From a checkpoint of a small mixture-of-experts model trained on Wikipedia: 608 SwiGLU neurons an expert.
Below are experts of layer 2 (counted from 0) of a mixture-of-experts language model. Rows are named router (the router's row for the expert), gate (a neuron's input weights, with its number), up (a neuron's input weights, with its number) and show model dimensions 0-63. Each number is 128 + 32 x the weight over its row's rms, rounded and kept within 0 to 255. Numbers have three digits each.
Before each expert's rows: "gets" lists some tokens that make up at least twice as much of what it gets as of all text. This comes from a sample of Wikipedia text that the model never trained on. Tokens count by the router's weight.

# expert 2
gets: " |", "\n", " ", "-", "|", "id"
router:100160166108120030104132104147128141131115145140197104144111076168141160172123099155120116066106117089108131111114131123113168132131148124143125130161132115117090103085159128112120138120152153
gate0:125133159144119129141139045207108144127121119188141139127103084090155126145112099168094067141097089114106108148080150130117091131173083109095160183132156116113123085186104171159119137133141131
up0:135165145111130142186092108106168150141154155095118148097100076111122143121173136197111104160098144128104102107059178085120133105127106180133101142112123088092112147087119134125160116128094122
gate1:177123141188100106158195119139123171109107121107156160074103180122136167158149185159133141119142108135225149171067110100120161094152070111100112122099110162074125123102064100105194070162104124
up1:165159113138120137124132078137147168121112115172086190167157088104106107114113133136064151129130084145183107116160110141145137121121045118150141128137160097090083106152097096139120144174093100
gate2:100100083124117163123158123090110136114130080160123181179119133105061087069108045038119097206136135138126201079141192182143099178135200105111116187123132123124126121140158081121116110102115155
up2:123185109112107069146166183187072098162151080140171106134127147131147144056141061111128140149097196118142117058165130172134157132136165146113109109119124178158142142063076094108157109161197062
gate3:178185113112112121175101152105135153179143142178153154125085093106117124115145170069109146123151130099161129104153088158117095134120119170147130163142150089174134114143096128057113118127189075
up3:087129176075120039213175157141111158087130120159119145141086089079103107100142150131114187141110148071110137058131089157105135092068065185098138156139113118107154093145079117104170155170131084
gate4:159125129061138136141185038130138149151140108174150174146111159165062150187150121119110155129087070127153107181136093165133134133109116147193126121088116192079175130142165112103143107127150132
up4:077116142176141170118077191136147168109089143127086105121117136112098128159129109131130125173180127101215085088077150128089160118110119069147091109141127085148086142139104145153172176149156148
gate5:130117116157172132097123100167141099150185135100129121151125154176108124105110151130131141118139083087142123089072168139151161091141093149099117159155080181114143112121178101170177132103142136
up5:108141115192162137125123173163116100121152137123144144174104139158141107082138119175135083084133142132118127083147111070176102143180105154151134175133127117072106169065136098187136164096176135
gate6:202148118049097147134144063135067124101157180163095122083104187076103181100165138142141120127135122188110168125139192104119051112124117128079182139145105148176121153129153074086100177145178035
up6:141155156104120137081159148177134161145180155144128149106138125116090169144156164125205205107155166115171189137125133096121068113112166135146189118190170113145057134126105099116098163095132075
gate7:140156168127173081084135113175128159096156102163173180118174130151181134128132151128080103150100118140172125085097119155105231194137088155092168151123192147148138041099125172161125080162132079
up7:103097168118102176149172131148112126198075145096191150137123127122119132120061107099092121100122170185118121166127081126100135135124151107069143119076161138138174147133092074144174167108088101
gate8:109086128092135119110103190099140125138172086131200115152135124133192148125162092127090148183100177144152166186147143100224169149138157104118111096178154102148186143089149116177134100168135117
up8:124125156151175105109147139047122125111136147131143127142126118118086150126179132139138105133118169121145137186116126143140167133098199098140124137151140046148169121126092181181123083130104078
gate9:080142197101128135143135175155137156041118182128153140139087113075134179146116169144109110108086109160124122136144191126100165132185076131130158187087132121109205129068166147080146128132120176
up9:112127079218080139187096154128090114125127124084112158166136101136215125118164079071130171110132170158154120099166111129133115136053130124083125139143169181141082143141100081154157171093144126
gate10:113119117120115152110083122117232128083136168108072145120120189089062173100136122130138148110102113087115054125147135084169098078144084212139122123117141106151188120084113050093141064105097138
up10:160123122154145099152152113115091137165106178112163119087139088096162079147106170118105062150151156188148142063104101159106152178060149067158100123143149170114109146194126174176119115131076096

# expert 4
gets: "s", "'", " his", " a", " the", "=="
router:132173151054101113114165104119145120132110124110160141119100111151111128166077100106165142114085166098098156195150142145163129163202200146182128125154101200118138155136169147100134167089163106
gate0:177156138026125141155147139107128112081118161094133174131105143169134094129141103117139129129118084100056112186107129088122106121141105161116158146093089144145162082094121125083113142097105156
up0:162175080096176135133137153138156152044167166125116152078140117138150136114162150145138132133077131114085135156114081151128075120098109097125140131147145109096121119052131134148138122105090149
gate1:117204129135159147111097124163111050133176136058162071130172091107120127139145171068139125140144105061130124164086168085094131119085159122111147136118117101164097120133105121162140160127114169
up1:176144112142170125155133099137140136135124103156113165155118132060047089078130112130180138106109145144099168143104061122088098128079128158110107091109070146151154104096144122184122067124163071
gate2:146090102139134083156125086091137112164168098109108104134105076082137078125111139132111109114129135137159096157060129120098083139134197130143071146112126104155064107088107172131163143099172134
up2:036154183218139200129131078122087099153124156132148179158083111108143159145118153124119154132154153130157137135183159160205160143152126121097115163178106113172094196092076145114074116131123105
gate3:116122090115134067161115148122130144146107069170119128139122133124123173141081075104130115141181157133143086150072112167207094133143151139110150103123145132118099159115067196142116142140123114
up3:127120183125144099113155091078136050158122161111121111135164044086122150120090115157128141082123145089129130172120130061159068174066118098170119191160052161107154133136157156156125077128188090
gate4:140104099175100110109097145102131106093165174073071139086142133129183143126075126100090197104110095082198111130114141129153126110149117113089125143122153104115178148127109117175135122123129125
up4:096160107134093125148172081105166127109106146142110122165219093142099151133123183084112152136137157152107101120163159125063107101096203166094145146117124172091118091132120069132131140088172098
gate5:149152099158150102111178090072157115061129092194086182092101092134139113134114181084118131107096086104139131135114122122177153140124083172096138083111120171147137162073155062108152125153157139
up5:071167136083170133195114091175082105119135094125103139102110060160120122139133128118119102166138139145107092140117111087118133122223117031102136203074177137113115128167142148185124135110105156
gate6:159192119172161125115143091194107114187109139168129125111119076156177135120124188136153112122195145173150125086044131131159184158178147132115140161039151123133093106177171157156180174109058135
up6:105107095100126114040078132097053058145140137103143123078127133113071132110144115141074107117089133201149146154107115116137113147163079218112111166131143157161141142132136146132130093099133151
gate7:164146133062099189132098182102223099161153161158105180131102075091115130152146130126140135092086151111173167121135158119119148138177137108143137175099102181067131133158111176106124127118182093
up7:159118128109129116119096163137100148098089079141090108110098129067081119101164148106129131121174159116134150161131091165127160146152135162094079198103184129099135124082125097117170126102117099
gate8:131144155103135153173113122111095122140158145149129088198156095154207089138137100211098142121118123123092165163170142144098134107118191152135162146150161085107122125154148143094197149107077133
up8:124094156102079138092133155127170123128108100118091162019155180070114182143130180090146078158139147135162091095078119149100183202117065106143071142105134182156123145097091062109062111104142149
gate9:146111233131124102107142097112098186142114088143159169195199111089115158164149119105171121173159172100097159139138094106154147183151096101170096090106132140117127150137133147105167109198159137
up9:117128093156153118120108116119066139171176128169083088113137091152169110132132133073134167091166111120088053144150137158057099073208142181150115133164101118120124095132155165147144151076089113
gate10:139134140155141171126147146127137079167095089171116122184108107137152099115137118153129166161123134169133144177095105094104125081101157152169121168105102133089148174134123117089054110138116155
up10:122188114126146149181135135110081081176061123168163144183114075137141121105103152080119174060157116166204072093155106154160179123162094126121098156107135154113108114096142085105102134136111145

# expert 0
gets: "0", "ing", " of", "ed", "es", "="
router:109116113089075106216136114107161204144138074061149164136144091145151138133089106154127097102127159089067147167134130082204181090166146112154125101172082160108139118121087129095153133125088161
gate0:161134132076120141133156153110124131149041135137124152127132157120069113147114162101132161106099106152119176151174120132127148147130141181108170158125113127149139125187099112121119111148084128
up0:045109107095104166166207143161144086144082137073115081095184169164096148113088094106116098128148128169156207162098094150155146111112112141111197118152085139127122140111135154126127080186127112
gate1:142227070102145115173167090153165149114121136126140178153134159187131148090158146094079129168143089117116173174124104150105175162118121109160106169156107164104098149091129199130137146076148129
up1:126180110132067155141150088119121119135100056173109143139108156099081089104113070102164132146160138142146090168102161141181106090042117169086154132107119135123100109114088107092205149167060144
gate2:087144062101165071117092116151097125162173127115130156098086084160099119112149188099138124188133172141144092115139137065105114127122140142168110223126100117041159099128090141122122123144125133
up2:102073161099179134155205175127122134141168104148148137104088109106114132114129154114100073107131192084148119104116146087060183116135149129145107120120104120148146098154115161165145143152193130
gate3:129183079107111112191168188196195126154220119122144140097115117126143136093109096158187118192109139107141109109128087097155106102066100067179126108123104146201153168095118134185216134113153126
up3:153116084164148132098210104177073147150070156077121125152153181150091137140096178099096153042081150156092136137139138211200123133138113098109153196093197082097127181138209167053135150208148105
gate4:118099105101115115083127140150104088172097142172118154142152166103086128110144190162076138095117150122163106157137139102070156062152159124156098183177113149150153131162167183083104101101099159
up4:106136102183095155164106145120126125103110117081125124170136083127059096092112145112055143114102131148124192101091100144161160098099089135128130088168155121106116162097102124119138146155165083
gate5:124125147070154109151123116142160136143110086143102141154137098179125112147157177109159148082093101159206109141081146077140057186172080135138098126168129139086170073169082138130152137134160133
up5:101150156078119117139160119144116105140161107162127111126111116150169111088147144142180089133126093146171183128171150105153102184156114168105124169127126132137170057111096113062124101143133089
gate6:114185151189080121186132153121147109162072070120173120094135068139157123163102125119135139133139127173082140089125138049102099102131168124156133151124158177080142113069162115059152124216163184
up6:139156121148149134095185120083154090132124113125111138136111205091119101125146138154134126118140116088167160132138130174167152153175154102128126108143112164094144140061178179137121174165175149
gate7:165111093175112148138110106195176136164129114147124157149178115135114123131142131077150091089111128090057096128153162086153101109124136154100078076149188127106107180133125126150107100216064091
up7:126193160127107151075132120084110130106165101108190143170110144086100150110084133153179143145175073148128070131173096165087126105134071123150123152141143132169092132081121162049120135068093131
gate8:147131102133057186187153138160093107123086070159051093088150101125172119135144143056119119092088135113102133128087092102134149098162062120127146102144128148115193118161090081168076106128153083
up8:158159125097166124083101108113065110126092128110143124141130123113123128086139150142137097109128125134108127125105140137121144117147140108148096113142108082174078097104114157099163140159133168
gate9:136190101138115140146123121052114052101128141130162146125159136103141120127101131129156173136080185153158139176101132101115200124139186092106164113136074185103086104080122100123134149134097122
up9:150138158159151082201193152137153145058119137116121140138167140221144117205152131106121118139068115157084166127110183099146113229181164126151125094208161101071086135160103175132133102110113127
gate10:106080094137130153133134100155184151129140195156115090148185150128122155143140137086129151145132221131023091148121120092132142123143134145161111138211128191135075105149077104144142116100147128
up10:142170172132065139161119118062115112169081086110138158139112089161151079096152117106122129114152121121135162127167139124094173121145162229129129079108126106116097099124130104144134165161121155

# expert 1
gets: ",", " and", ";", ":", " (", "."
router:102163129111121130172148161135123161161142151090181136182114072121107077133087163170159114072112182102088147156119084106123137103121154078154128053170117143126086061065151137145073131081141118
gate0:138115126168153117148057133127109112152171116106097066145141132177137104109150107163134116064106116132129098208208151128109107108118126132111178201137135115143100169113161088193127107171087128
up0:181079164187094146109157111153156175100095150120155105136152102104120206186190138125148155154129131170170164120139153168107169091111105096141167136160188116152097097128140137111110104119214170
gate1:168085157175091147172154174120110093125135075108154139139118105214153148131136089154173145083120123110110121158126117033119041166182148088142132107156115101043161107137114104168136108110132150
up1:138132105174138140117083070073164051104116142155123091136095127108168144144128128055167139159160178156154168100140137107174029135129179138095123125131090165102149123115142118147098111084136143
gate2:098173157145137076141167148101154112191149110162144143147144174141101136127091120125190084136087118182051066149148116118109095106157121117169123113181056204144133143107126169114152172176185095
up2:100160155138120135121062108114073139168143148135106075090081154068200120114094179120090160139099124113180180129125098213114158113101098159153137130118162073135081155134101149149133106147163149
gate3:151140056138069157129193112119162147143110148136106095121166124143150115142061100095161086134142111112139122099143185161151100126138173160130138172173121131138147151096169152113161176207148086
up3:126096145153183124114139138123093104141108183150107119135165185149157142183139164115072163162155112130132166143086131156141134186122138102098145093150104204147076156148096179143137100121096120
gate4:184161155107154147127149163162124076154099124227165185092087143155175133126170071086103103123149127131116108120113109126068170134102177138172083106130169116096122138121151175151135123102154121
up4:046109145153093123075088141127073128101112110098185166121068128146093102135114121159119117190104062117117143080202132156169098103126095125125118099145186106144154163139099165165094145098174107
gate5:149155105152115175135184166105149125143133191076134194179102112169114137133176126159120161119159119148119174181138143183175153105122105141095137085187129075140100126116111142136044136158084128
up5:129151159148124127095103104152115100130121149153135118096111173074136167149060164075112127142087116131178152066149182145129138161069139126112142162091152154165164171159122069065108114148108193
gate6:072162063089123134147125076189149099096195106156169119110154156094149148135091142141085147107106152166142115093193088119134168125136177146151144054090151093142080096153117120172143093100051150
up6:122116155135154103113129153122090152132111171141117153171089069100159124118088088111139138081108128096150110165103144126086112136130119124138101137130189161131199176139171114116107124133162102
gate7:159155100119130112103126149141094106167136143103123129100158126151171193146132180130132132058116135129085152175031160148135093115084110179106080109173121099119108062104180152123138111154136121
up7:117090102156088190148098133150165086154121116094174071117170213118218172141103136169107109117132151121104087178072087129132081119129088166127130124131149016129087066193165129180117138174177121
gate8:146145137128144171154095147168152108105067119136134117132128128121101103115122207071143137175127125147165108099070143125143185121196154120069116175168142137107124097129113143169111098101104148
up8:114126104190157162083112072140075109128174117106079145133139067124112125105097137121053089103133076075171132134116149119157078111112122109136145105093107152097143160116108038106134098069154163
gate9:179133125148149191102201150134146129151074135114135137071185129132074136127107120160125167100139104143155113160131133087107111100091200135095115168109079048149120168142122154143099144143153160
up9:158111149105103086156062099058135153074150116131131120086125106107172158113168191122140128158110133073084098100127151124137163207157123097150095106178088165090149199109089117096080119122180108
gate10:138152142107137147096131136141095118152095161085169155071204150083152130158124159130139111132174144115093111082109110131057105103181119114082186168140175076142101122133137175132132078103122109
up10:126105066155134115161202172079109083161119068135080174141102098094099123140113164085111151118129091149144108143108136176128127123084159130179100079119109135171162106100061140157112073120114187